From a checkpoint of a small mixture-of-experts model trained on Wikipedia.
Size: width 320, 89M parameters.
Experts: 32 experts in each of 10 layers, 192 cubed ReLU neurons an expert, a shared expert of 192 neurons.
Below are experts of layer 5 (counted from 0) of a mixture-of-experts language model. Rows are named router (the router's row for the expert), up (a neuron's input weights, with its number) and show model dimensions 128-159. Each number is 50 + 10 x the weight over its row's rms, rounded and kept within 0 to 99.
After each expert's rows: "comes after" lists some tokens at least twice as common just before its tokens as in all text. This comes from a sample of Wikipedia text that the model never trained on. Tokens count by the router's weight.

# expert 15
router:51 37 49 36 64 39 55 60 41 36 58 60 45 60 41 36 58 59 54 55 40 38 38 63 61 55 56 54 40 57 40 53
up0:48 40 42 62 49 49 52 50 46 58 44 47 51 29 67 51 54 35 46 47 48 43 69 61 44 45 58 56 54 57 43 45
up1:30 46 40 46 63 47 60 43 61 48 41 55 44 51 49 49 69 47 47 66 50 19 50 54 62 67 47 54 63 54 55 50
up2:55 47 58 48 52 49 50 63 53 26 52 37 59 38 33 42 43 74 53 49 48 58 28 45 44 58 45 28 43 48 37 48
up3:39 35 40 57 36 41 54 49 58 52 52 55 68 39 62 49 71 38 44 59 60 66 39 53 74 51 44 56 58 47 49 45
up4:57 40 71 28 52 36 40 51 48 50 59 50 52 66 46 40 44 52 65 61 45 52 33 40 43 57 46 38 34 49 48 45
up5:43 47 40 57 66 46 45 57 50 49 37 47 27 58 51 64 41 45 75 36 54 52 49 46 32 39 46 56 51 46 45 59
up6:56 42 60 43 52 46 43 53 40 51 39 53 60 53 59 46 39 44 49 59 39 38 46 45 62 50 58 41 65 69 65 41
up7:63 48 68 34 50 40 66 60 49 49 55 51 51 61 56 37 47 44 57 47 29 53 43 58 48 41 39 63 45 42 41 49
up8:45 49 67 53 65 49 41 39 44 59 58 50 41 40 57 29 45 45 46 59 54 37 38 41 58 47 56 60 51 56 37 46
up9:58 51 40 60 55 37 64 56 48 63 38 71 54 58 35 41 52 46 69 42 50 52 37 46 43 64 63 63 45 63 45 61
up10:55 50 43 52 62 52 52 56 48 47 58 65 37 57 47 64 50 45 48 51 77 50 45 38 75 67 60 45 58 62 36 44
up11:48 35 52 47 43 55 46 52 45 52 52 55 47 49 52 40 42 47 49 55 42 58 37 39 52 42 59 26 45 58 59 55
up12:61 57 53 32 57 35 71 35 59 53 31 54 50 51 41 41 62 51 55 42 56 31 47 49 40 50 77 44 41 29 62 53
up13:47 44 47 57 56 42 45 53 49 67 51 59 55 61 61 42 57 32 48 51 51 69 36 54 51 38 66 52 44 66 34 47
up14:48 54 68 24 42 33 49 47 53 66 58 42 43 58 52 48 53 72 50 48 51 55 37 62 50 53 39 54 56 27 57 45
comes after: "W", "E", "\n", " ", "|---|---|---|---", "|---|---|---|---|---|---|---|---"

# expert 12
router:52 41 58 46 60 43 43 68 50 52 55 58 46 52 36 47 59 66 48 44 45 36 38 57 59 55 62 54 45 54 35 53
up0:37 43 59 64 50 55 67 49 58 53 46 46 47 36 41 45 63 54 59 53 61 63 54 59 52 48 55 59 52 64 52 45
up1:47 65 59 45 62 49 70 47 51 66 52 54 53 48 51 55 71 57 46 49 42 44 39 61 62 68 33 45 53 53 56 52
up2:48 59 54 37 58 45 58 63 64 49 49 48 47 46 46 47 53 49 67 67 46 44 48 57 55 56 58 54 41 64 59 50
up3:46 49 64 55 41 41 54 40 36 39 51 61 52 57 49 44 54 46 72 69 53 41 29 44 67 46 51 59 38 68 30 51
up4:44 41 42 61 51 53 54 55 43 40 67 52 56 53 50 39 45 58 55 34 18 51 40 42 29 54 47 47 52 45 42 57
up5:41 45 49 34 63 46 51 60 30 45 40 59 40 57 59 40 61 36 44 54 44 55 57 34 56 51 57 43 43 31 28 51
up6:35 59 54 36 50 26 35 48 47 59 47 70 49 54 54 45 41 53 74 53 56 51 45 54 58 54 53 41 54 52 43 50
up7:50 50 72 70 41 50 55 47 51 60 47 52 60 45 42 44 33 51 59 40 51 48 56 57 55 50 46 43 34 41 43 44
up8:44 66 34 55 67 44 61 44 40 54 54 59 60 55 43 39 51 46 53 68 54 40 48 57 72 48 59 50 50 68 41 39
up9:57 55 43 48 66 30 44 52 53 51 52 61 41 33 61 48 54 46 45 48 46 42 55 39 48 58 51 58 57 42 38 40
up10:59 53 70 56 38 34 26 67 46 53 65 57 48 46 53 50 45 72 46 49 57 51 47 54 43 44 41 56 50 41 58 43
up11:45 42 45 34 54 42 40 49 45 32 64 56 55 48 45 34 47 47 59 46 28 52 57 43 48 41 54 52 52 36 42 63
up12:60 63 43 47 45 32 54 48 37 50 54 56 57 48 55 46 47 57 55 49 58 34 43 64 43 58 39 45 50 57 48 57
up13:64 69 73 49 63 42 52 51 43 51 48 57 60 59 52 29 60 60 51 50 66 44 48 45 37 63 31 59 35 40 46 57
up14:35 48 58 47 49 28 55 54 49 52 59 47 57 50 28 45 60 64 49 61 58 16 39 56 56 49 52 43 37 59 45 44
comes after: ".", ",", ":", " \"", "==", " where"

# expert 18
router:67 38 60 35 49 35 40 50 54 46 48 66 14 55 34 58 45 41 54 36 34 27 54 59 44 52 58 40 35 69 45 58
up0:47 46 64 61 60 37 55 47 57 56 49 51 64 60 40 33 52 65 53 58 41 37 49 62 57 62 48 52 51 46 46 50
up1:40 40 40 36 56 38 42 41 40 58 48 49 57 35 43 57 51 57 50 39 62 49 54 48 43 46 47 49 56 60 49 27
up2:56 38 47 44 65 44 60 44 43 34 45 15 56 43 50 63 49 54 46 53 47 42 51 36 51 62 48 44 57 56 46 59
up3:37 49 42 43 66 40 51 57 51 36 43 54 64 40 42 56 51 48 58 49 58 38 46 48 57 33 50 65 36 51 42 66
up4:66 41 52 39 64 50 54 65 51 50 34 64 34 44 44 54 55 40 46 20 48 51 48 48 55 55 37 44 27 50 56 44
up5:44 51 52 59 52 74 58 50 43 61 57 55 44 48 29 40 54 34 61 47 51 46 34 52 30 54 57 57 51 44 52 51
up6:49 35 37 76 58 41 56 56 48 42 52 60 57 42 44 59 47 58 57 50 45 54 54 53 43 68 65 48 50 41 42 39
up7:45 60 47 61 42 47 54 59 24 65 47 68 47 52 54 48 49 59 49 47 53 39 51 31 60 51 53 64 54 39 43 47
up8:51 60 48 62 32 53 41 50 34 58 40 46 39 53 31 46 55 56 52 43 42 44 49 55 53 67 39 49 56 28 45 50
up9:40 44 47 36 57 54 59 62 40 40 65 55 44 64 41 47 73 46 50 47 35 48 45 70 51 48 45 40 27 59 45 45
up10:59 36 59 56 46 66 54 56 56 36 33 53 50 56 61 46 42 70 39 41 31 49 37 49 59 68 51 48 45 45 43 65
up11:64 49 52 41 58 48 39 44 48 69 45 70 72 75 70 47 68 48 36 46 51 39 58 61 47 59 56 44 46 53 45 48
up12:53 60 40 37 50 48 52 61 39 42 50 60 54 55 60 42 69 49 43 49 57 51 30 57 51 37 56 57 34 39 53 52
up13:44 52 41 41 48 42 48 44 39 44 51 65 34 46 37 58 56 55 54 55 43 47 38 61 57 36 51 46 60 71 54 53
up14:61 60 49 59 59 20 45 62 47 46 47 69 58 53 76 43 58 51 47 57 54 47 36 26 46 47 53 51 33 57 44 47
comes after: " ", "\n", "|", " |", " as", " ("

# expert 4
router:69 49 56 51 38 55 56 37 55 48 51 40 43 46 48 61 35 52 35 34 62 65 61 42 46 45 35 47 48 65 60 42
up0:55 67 50 52 66 51 54 57 42 54 48 54 59 57 56 45 32 53 43 38 38 65 55 50 59 52 64 51 49 62 57 55
up1:50 43 46 52 55 41 56 44 46 55 44 57 56 62 37 33 44 50 42 63 41 47 45 56 57 41 59 69 34 45 41 27
up2:49 38 56 46 45 60 56 49 51 55 54 63 58 55 50 46 47 41 48 46 32 57 46 57 66 38 40 53 40 36 46 74
up3:45 54 32 33 57 42 39 43 54 45 42 78 35 38 43 50 59 35 54 69 49 41 46 50 62 29 57 46 46 38 59 66
up4:32 41 43 46 38 40 49 59 57 41 52 45 58 44 53 41 64 61 57 59 39 36 37 54 61 65 54 40 52 57 58 57
up5:58 48 48 36 63 31 50 64 40 42 57 45 42 41 46 49 49 72 68 61 46 51 42 52 45 64 59 49 43 56 38 41
up6:38 59 57 44 44 45 49 63 41 60 44 61 53 66 50 33 68 57 68 49 25 37 32 52 64 52 58 54 38 37 34 57
up7:48 37 43 37 46 26 62 70 55 52 51 54 39 52 38 33 41 41 49 64 47 34 46 52 52 69 55 54 49 42 33 53
up8:54 43 58 44 71 29 43 54 52 36 48 49 50 55 41 48 60 59 58 53 47 36 56 53 54 39 54 47 41 56 58 67
up9:44 45 68 26 70 45 59 32 34 41 53 63 46 41 57 46 51 44 53 60 53 52 46 54 48 44 59 44 43 46 47 32
up10:57 45 23 47 56 37 43 59 63 51 43 52 58 38 48 47 58 56 73 38 58 41 34 37 67 32 45 55 60 43 58 50
up11:40 43 23 43 45 53 43 45 48 58 44 64 60 59 59 33 57 49 74 62 43 63 56 64 46 66 56 33 62 53 30 43
up12:38 53 44 45 54 52 31 45 60 45 54 54 45 50 63 48 53 49 62 48 52 43 53 43 51 50 74 40 39 43 50 45
up13:44 45 42 58 57 40 52 62 33 48 59 61 56 51 43 36 39 41 54 50 43 36 30 50 65 45 57 46 40 40 56 53
up14:43 40 64 36 59 53 44 45 58 38 44 47 57 61 46 46 63 56 55 38 43 26 52 43 35 57 34 66 46 55 58 50
comes after: "\n", "|", " was", " Born", "″", " Preceded"

# expert 27
router:46 58 50 62 57 37 49 51 54 49 63 53 52 65 38 52 57 63 55 43 48 48 33 62 31 48 59 36 35 47 65 47
up0:53 51 59 49 44 49 50 57 51 60 66 63 38 59 48 56 55 56 59 50 57 43 50 64 70 52 47 46 63 60 44 61
up1:52 64 35 52 48 54 46 47 43 62 65 45 46 51 59 49 39 61 73 34 57 59 34 40 52 49 36 50 45 56 33 54
up2:66 42 38 39 64 55 50 47 52 50 48 43 26 58 48 39 50 58 53 57 57 45 45 59 63 45 40 46 42 64 36 46
up3:50 54 56 60 35 68 54 45 54 26 44 42 55 52 30 39 74 53 53 62 43 28 37 42 54 49 55 46 52 51 46 46
up4:43 49 38 51 48 54 49 76 48 39 52 57 63 51 48 42 44 57 61 53 48 39 40 49 46 52 65 44 42 54 44 47
up5:45 53 50 35 39 31 59 65 59 66 58 44 25 39 60 57 65 50 48 38 41 40 59 55 40 47 57 37 46 45 43 52
up6:48 38 45 47 72 37 38 46 48 49 62 48 58 51 49 32 64 42 46 39 60 41 38 51 49 56 59 56 50 68 51 47
up7:64 45 38 53 55 37 49 54 73 47 46 47 41 52 62 37 66 34 59 61 54 36 64 45 58 48 51 54 66 47 42 50
up8:59 49 59 46 43 54 37 36 79 43 62 58 47 36 58 42 57 59 52 63 45 37 41 62 44 71 63 53 47 63 54 64
up9:43 45 55 56 51 65 51 44 29 49 54 55 45 53 27 54 53 50 52 48 50 42 44 79 57 43 53 52 42 52 44 55
up10:56 47 32 43 56 49 36 35 51 45 60 58 30 47 41 35 70 53 43 50 50 48 46 66 66 47 43 48 36 43 51 56
up11:53 50 55 39 46 52 46 59 49 64 65 55 40 49 54 33 58 41 45 45 41 55 54 56 54 42 47 50 43 52 47 45
up12:47 46 55 54 55 45 49 48 54 45 46 45 47 42 60 53 50 50 56 56 60 40 45 60 64 45 54 57 47 50 26 65
up13:57 49 49 36 49 43 42 50 46 47 56 52 49 47 45 48 53 54 60 62 40 51 48 58 37 49 53 49 49 32 31 49
up14:57 53 54 55 70 55 61 59 51 42 64 60 54 38 52 58 42 58 79 40 39 25 36 46 50 47 60 41 70 47 52 49
comes after: "0", "9", "'", "born", " by", " At"

# expert 28
router:63 55 47 48 44 51 36 31 61 44 44 48 31 53 67 58 53 54 47 35 70 73 52 47 44 36 43 44 61 70 71 44
up0:47 52 42 59 51 47 45 58 56 54 42 57 49 62 37 54 52 40 28 55 53 38 48 58 52 46 67 64 36 50 53 44
up1:61 43 49 25 65 31 47 59 42 44 41 58 44 65 43 45 61 43 41 46 40 48 43 69 41 46 43 42 50 60 54 46
up2:59 39 51 62 40 34 48 50 43 40 47 61 41 75 56 50 52 48 60 55 41 68 49 66 50 73 52 49 42 57 38 46
up3:47 35 55 64 60 54 42 71 45 42 55 36 58 61 55 56 50 54 64 62 48 53 45 48 61 57 48 57 45 58 44 55
up4:49 31 43 38 48 38 66 61 52 57 53 48 58 53 45 37 54 51 51 53 47 54 52 55 45 57 53 50 50 47 31 46
up5:51 49 71 56 57 40 45 40 65 45 54 56 61 52 67 55 58 61 43 53 59 60 33 44 64 49 56 43 48 52 47 50
up6:48 39 55 47 57 39 47 45 41 59 56 35 37 39 41 41 58 59 60 45 26 20 57 45 53 55 52 44 57 60 45 50
up7:37 36 49 46 80 45 53 44 55 50 38 30 41 50 51 38 53 56 69 51 46 40 49 44 39 59 38 47 67 23 39 46
up8:74 48 44 47 52 33 50 55 42 55 61 60 45 44 57 51 43 59 54 27 44 29 60 51 44 50 40 38 36 61 58 44
up9:39 49 53 66 43 49 59 52 68 48 56 52 65 48 40 45 63 68 74 59 58 64 56 67 53 60 48 47 52 45 65 51
up10:50 51 56 52 42 42 59 33 60 35 45 40 47 42 38 53 64 44 49 43 62 58 54 47 65 44 63 62 29 50 37 46
up11:48 47 55 47 63 53 51 54 41 45 56 39 49 61 36 32 55 57 55 73 49 43 41 55 59 63 66 56 41 56 47 54
up12:68 58 55 56 51 33 59 52 40 50 61 44 63 54 41 34 54 63 59 43 58 50 46 55 25 53 57 51 64 42 40 46
up13:54 44 38 44 57 50 42 63 39 65 38 67 59 51 48 50 49 54 60 57 41 33 53 49 52 41 43 45 43 26 49 66
up14:54 44 37 54 53 38 68 46 38 50 41 42 37 13 48 59 52 51 52 51 39 42 54 53 49 25 60 58 62 46 64 55
comes after: " ", "1", "2", " (", " /", " in"

# expert 25
router:55 37 47 38 56 39 54 65 39 41 59 62 52 66 42 36 60 64 62 52 39 46 33 51 60 61 56 49 38 52 36 60
up0:63 39 50 30 42 47 47 40 56 44 53 56 42 43 62 52 58 53 56 48 41 59 45 62 37 64 70 56 44 50 47 66
up1:43 52 48 58 57 64 44 68 46 46 44 58 55 55 58 49 52 47 55 58 43 59 52 52 65 50 66 49 55 36 41 55
up2:60 63 51 58 54 29 52 65 54 44 37 45 55 53 52 33 40 42 66 46 47 45 44 62 43 56 60 43 38 66 59 54
up3:36 42 43 53 46 54 43 46 56 63 51 58 47 58 61 56 46 63 58 51 50 52 35 53 57 48 60 56 54 45 37 43
up4:55 57 54 49 56 38 42 52 45 48 51 55 41 49 53 40 53 39 44 39 30 43 53 56 46 73 50 54 55 40 50 59
up5:54 33 60 56 58 38 39 61 35 52 56 63 34 60 45 37 58 47 43 47 47 50 55 51 52 59 49 42 51 46 55 51
up6:39 51 40 56 27 46 44 48 46 55 34 47 64 69 53 57 42 49 45 51 64 48 51 47 54 59 65 61 58 41 40 57
up7:46 58 59 26 52 52 54 43 52 46 47 69 66 65 45 51 53 52 71 53 38 39 33 48 43 71 60 53 50 35 55 58
up8:46 52 63 64 52 41 76 61 59 69 46 45 54 54 51 43 37 58 57 52 45 47 60 60 49 42 66 41 51 60 52 47
up9:50 49 29 58 64 40 62 60 58 59 66 49 64 61 68 49 47 60 49 55 49 34 43 56 58 55 42 47 41 63 37 68
up10:54 56 47 59 54 55 59 50 46 64 44 46 56 60 57 48 61 47 32 37 45 48 47 62 48 44 68 52 48 58 26 44
up11:52 39 52 43 62 48 45 49 43 74 41 48 48 44 62 54 51 62 49 65 55 51 45 46 54 37 44 44 57 49 56 51
up12:54 39 37 48 57 51 81 63 47 54 55 58 41 47 40 36 48 61 37 53 44 57 65 48 53 45 48 43 35 52 50 41
up13:61 47 60 75 55 50 58 45 46 59 55 50 43 52 30 49 42 55 53 46 43 49 51 63 73 53 46 48 52 38 27 43
up14:61 41 30 34 53 30 63 67 62 43 42 37 49 51 51 56 68 51 41 47 32 45 53 47 22 26 45 46 37 60 38 46
comes after: ".", "0", "9", "'", ".\"", "History"

# expert 16
router:45 43 46 47 55 42 51 66 38 36 55 47 46 62 43 42 62 57 61 50 47 33 38 51 64 57 49 55 46 48 48 68
up0:47 53 48 36 40 63 49 63 56 38 52 71 60 56 28 57 54 69 53 52 45 38 34 42 40 68 57 58 55 43 52 51
up1:37 51 55 61 58 53 62 63 46 53 41 63 48 45 60 40 55 37 70 24 32 63 30 45 46 49 32 64 27 45 49 60
up2:35 55 36 52 63 50 62 61 55 51 51 38 53 50 35 39 47 40 53 63 65 51 56 57 56 55 50 46 49 58 56 56
up3:55 54 44 41 56 51 49 79 70 50 50 55 59 55 46 49 51 46 67 43 45 39 66 71 56 53 56 52 40 55 43 52
up4:61 46 35 39 61 32 52 49 48 35 46 36 32 51 47 47 43 48 42 46 53 51 50 53 44 54 31 53 58 50 42 57
up5:66 43 65 50 49 37 68 42 50 55 63 49 35 57 37 44 54 42 79 52 40 48 50 52 68 68 73 50 22 47 33 63
up6:47 35 73 52 64 46 39 51 60 55 47 54 60 59 56 45 79 48 35 62 42 56 63 39 55 46 34 55 47 60 47 53
up7:40 52 44 56 47 52 37 65 37 38 44 51 53 50 51 40 48 38 54 44 34 50 59 61 46 47 58 45 56 31 58 78
up8:52 37 49 48 49 57 48 61 38 44 48 63 61 60 47 57 70 55 39 49 68 49 48 47 44 59 59 47 41 57 46 55
up9:46 41 37 63 66 56 46 43 58 37 53 59 59 36 51 50 61 48 55 57 57 58 47 54 69 26 40 47 42 58 39 45
up10:53 45 30 51 41 63 48 60 58 45 53 68 62 60 48 56 79 65 48 39 49 50 42 53 50 48 50 44 46 58 31 53
up11:51 48 28 56 65 38 52 46 42 32 65 48 73 49 55 32 61 55 50 46 34 52 44 52 56 62 45 45 49 35 35 54
up12:39 45 51 38 54 49 60 61 55 54 52 41 55 60 73 46 48 58 56 57 50 44 39 40 43 48 47 64 48 54 43 49
up13:53 51 53 46 49 55 56 46 42 47 50 43 55 38 52 48 59 55 49 54 51 46 41 32 55 65 48 53 42 56 46 43
up14:63 48 47 48 55 39 58 75 79 53 52 45 58 37 53 56 70 53 59 59 45 52 39 55 56 52 59 52 47 41 40 39
comes after: " ", "\n", "|", " (", "き", "本"

# expert 19
router:48 56 43 54 50 50 39 50 57 62 31 47 43 31 51 69 31 44 50 42 63 63 52 35 45 49 46 59 69 51 68 44
up0:40 43 57 33 57 44 59 41 68 63 43 46 57 51 42 58 54 46 64 51 54 42 55 51 65 72 44 49 51 52 37 58
up1:44 49 46 38 47 46 40 51 49 45 64 65 54 65 40 52 62 64 59 69 37 40 57 66 46 58 51 56 45 54 47 45
up2:43 53 55 38 43 49 35 52 32 44 41 39 47 38 46 41 36 51 50 42 53 46 56 64 57 52 48 52 21 47 49 67
up3:58 46 41 62 65 39 40 51 47 32 46 42 40 52 51 46 36 56 51 53 34 34 42 46 52 48 67 41 47 63 36 50
up4:51 38 46 50 52 26 61 60 54 48 66 57 45 64 50 51 44 47 54 45 46 59 48 72 83 57 54 43 44 43 50 54
up5:56 51 36 36 44 58 68 50 43 71 52 54 42 53 49 38 60 73 50 50 55 62 41 63 37 50 50 49 32 47 49 62
up6:48 38 54 39 62 50 51 40 66 47 43 46 49 63 47 61 43 53 52 31 53 49 53 54 48 52 62 53 51 49 47 55
up7:49 53 58 43 69 46 41 32 50 37 59 33 58 49 41 55 50 37 44 50 40 59 42 57 48 63 69 37 56 42 54 53
up8:59 40 50 65 59 63 70 45 32 70 60 51 53 55 59 47 58 59 62 63 55 44 49 52 63 37 75 40 51 59 46 57
up9:62 44 55 32 57 43 46 56 51 46 57 55 60 43 46 27 59 67 48 74 34 45 40 56 55 55 53 41 45 54 46 46
up10:43 43 49 59 54 51 59 52 46 54 45 63 31 51 56 50 29 53 67 61 49 47 43 67 45 60 38 60 37 59 63 70
up11:45 32 43 46 41 30 47 50 39 42 55 51 39 60 23 45 58 48 59 63 37 41 45 65 55 65 62 56 53 34 43 59
up12:69 34 57 47 60 46 54 60 53 50 55 64 49 55 42 28 38 63 46 58 34 39 45 31 56 67 42 58 46 42 44 54
up13:49 62 57 59 42 55 57 51 55 49 60 50 53 58 41 33 56 52 52 64 27 46 46 43 42 40 54 48 40 38 38 86
up14:51 44 55 56 45 35 45 58 49 46 46 49 66 51 39 33 68 48 68 49 51 46 47 62 63 49 63 60 48 42 36 74
comes after: " ", "1", "–", " United", "See", " not"

# expert 8
router:67 39 34 44 51 41 53 56 41 43 67 58 47 58 41 46 49 66 52 56 32 42 32 53 53 67 50 53 48 62 51 53
up0:59 32 56 50 51 32 52 54 58 57 62 61 57 58 42 44 59 53 43 43 35 34 51 49 52 60 52 55 43 49 64 58
up1:50 55 29 43 39 50 54 49 59 49 44 50 63 49 46 51 38 45 46 47 47 56 46 45 34 64 61 27 59 35 37 44
up2:55 41 58 55 50 42 48 41 57 68 62 63 30 50 57 54 49 52 45 43 53 41 50 56 61 31 47 45 50 51 56 37
up3:49 46 62 34 54 61 52 57 45 52 58 49 42 47 21 56 49 56 51 63 39 35 48 45 52 45 49 56 50 47 47 70
up4:52 56 51 47 52 49 59 48 60 35 53 45 42 57 58 32 49 34 44 39 61 49 38 50 63 50 54 53 38 24 41 44
up5:56 48 42 47 50 45 51 40 40 50 54 48 43 34 46 43 54 60 61 54 52 68 35 50 57 49 47 48 46 53 51 57
up6:59 44 54 57 64 51 57 58 53 43 52 35 55 33 50 57 64 56 55 48 36 41 52 56 52 73 47 43 47 68 40 50
up7:60 49 60 54 51 50 54 61 59 53 38 49 40 49 41 48 45 63 34 40 49 32 47 51 57 48 50 42 43 70 43 54
up8:28 46 46 41 47 27 26 67 57 43 54 49 58 67 55 52 45 56 57 40 58 55 66 72 59 38 67 38 57 51 57 48
up9:53 36 37 33 49 49 59 82 37 48 37 51 62 46 38 57 55 61 42 40 38 44 52 71 57 32 53 55 41 48 40 52
up10:51 50 52 45 65 54 62 43 62 46 54 48 38 55 17 38 52 68 69 47 57 44 55 52 49 54 58 37 50 58 43 51
up11:63 32 47 64 53 43 48 57 61 52 50 50 51 58 59 50 51 58 53 46 26 48 48 58 50 73 48 53 66 40 53 42
up12:47 31 46 62 56 45 50 46 61 55 31 38 41 46 46 42 51 48 53 47 37 63 34 66 63 34 56 45 44 74 63 42
up13:58 40 37 34 46 50 38 44 47 30 50 39 52 59 47 49 53 67 42 49 56 61 37 49 61 53 41 40 47 60 33 67
up14:57 52 36 53 41 37 54 73 56 53 78 63 60 56 49 56 48 65 67 62 43 45 47 43 38 59 41 45 56 50 50 40
comes after: "==", "-", " the", " a", " to", " was"

# expert 22
router:41 47 58 65 50 32 46 43 30 50 58 52 51 36 34 63 56 46 40 55 46 59 37 66 44 51 39 47 66 38 57 43
up0:55 33 49 69 50 50 51 53 52 40 33 67 49 62 47 48 64 53 44 45 54 53 48 44 54 53 62 59 53 64 38 56
up1:59 42 57 62 64 36 44 49 28 46 65 62 28 53 47 40 62 72 49 53 47 47 49 37 60 55 51 48 49 50 48 51
up2:57 63 54 40 62 45 57 45 28 39 51 65 46 47 54 29 44 46 34 52 48 35 53 64 43 58 70 54 63 52 34 50
up3:52 58 37 31 45 31 38 51 60 52 56 40 55 63 30 52 70 53 57 50 36 44 55 56 45 56 32 65 59 37 29 59
up4:54 35 59 56 49 70 54 55 55 53 55 54 38 48 41 44 54 27 42 50 42 56 35 43 54 57 32 55 27 27 46 41
up5:52 40 55 58 39 42 51 45 52 67 40 55 68 41 38 54 44 64 45 48 72 30 47 29 46 50 54 67 42 43 41 46
up6:58 42 59 53 46 44 45 57 47 30 54 56 50 61 51 44 56 64 72 30 52 45 53 47 63 58 49 49 36 61 49 43
up7:54 67 52 38 60 49 51 62 58 52 63 61 50 51 34 51 50 52 66 38 35 54 47 52 46 47 53 55 44 59 59 60
up8:46 43 45 52 42 43 39 56 47 39 52 31 46 62 65 56 72 71 52 64 49 32 36 45 53 49 50 52 59 62 45 76
up9:54 44 41 24 51 50 40 47 49 38 32 67 45 55 46 30 55 40 64 52 32 52 55 60 55 54 44 52 53 55 39 64
up10:49 51 60 48 53 39 26 50 63 49 24 45 51 41 56 49 50 57 35 42 62 65 26 45 55 41 47 74 26 47 54 67
up11:41 46 25 48 41 61 58 61 36 56 58 24 58 64 36 37 51 56 53 49 35 47 43 53 48 49 46 52 49 44 52 60
up12:46 52 42 57 59 69 52 45 48 57 24 63 48 63 40 52 55 60 48 42 59 39 44 67 41 53 66 62 41 55 61 52
up13:49 49 73 39 63 36 40 58 56 39 58 38 46 45 51 37 40 36 59 39 56 44 53 52 51 72 40 45 52 55 56 44
up14:51 50 54 57 60 48 61 54 36 47 48 55 55 50 60 54 43 64 60 43 53 49 22 64 60 62 35 46 51 53 42 39
comes after: "\n", "'", " as", " at", " on", " to"

# expert 21
router:49 63 38 59 56 63 52 35 56 65 58 31 54 41 45 45 39 45 49 35 66 67 49 46 53 33 43 27 48 27 50 49
up0:46 43 44 65 42 53 48 33 54 44 56 48 54 75 38 46 56 63 45 42 55 24 49 47 49 72 65 39 50 62 53 48
up1:50 29 44 63 53 58 56 65 49 43 55 67 50 59 48 55 49 59 63 44 39 50 52 54 64 61 42 49 24 59 64 55
up2:50 43 54 38 40 30 62 54 58 50 48 49 61 53 44 39 53 47 44 62 33 60 38 54 58 47 38 32 53 58 51 56
up3:34 43 67 47 72 35 37 69 41 54 44 45 65 33 51 51 47 50 56 46 50 44 47 40 58 40 63 52 39 61 41 63
up4:47 44 48 47 67 27 41 50 48 51 57 58 46 49 35 51 44 52 42 64 57 60 48 50 43 44 44 59 64 63 37 62
up5:51 55 63 57 57 51 51 63 38 49 47 56 39 44 62 47 55 61 54 37 30 67 36 55 57 49 51 73 49 60 49 63
up6:56 25 40 34 58 36 51 58 45 45 35 58 55 77 55 47 51 47 53 72 50 42 45 66 55 33 38 39 52 63 49 27
up7:41 41 42 47 44 50 64 46 44 42 47 34 47 53 44 42 52 50 60 53 60 26 55 37 49 40 39 46 57 49 49 44
up8:52 43 55 31 51 35 59 59 36 55 49 52 50 69 61 46 68 69 50 59 38 49 49 62 43 73 59 37 41 39 48 67
up9:70 38 47 47 64 35 45 63 55 43 56 47 51 65 70 56 60 61 45 44 69 38 57 50 68 46 59 36 52 67 62 40
up10:60 41 40 39 50 53 56 72 56 33 51 48 50 46 48 41 72 50 35 33 46 40 31 50 44 65 56 56 30 49 57 61
up11:64 66 55 46 47 52 61 51 36 54 58 56 39 50 50 37 35 39 41 71 64 36 28 53 40 65 52 59 68 56 49 64
up12:55 47 45 38 50 47 58 42 56 31 41 58 58 44 49 50 54 62 62 52 46 53 63 44 63 69 63 66 59 64 67 54
up13:56 51 51 48 39 39 55 39 46 44 54 60 58 61 50 40 49 60 50 56 47 45 45 46 66 47 55 54 36 55 54 57
up14:51 44 45 47 55 44 77 52 49 41 55 65 62 55 55 43 61 40 58 49 23 36 40 71 51 44 35 55 45 63 45 72
comes after: "\n", ")", " he", " also", "==", " =="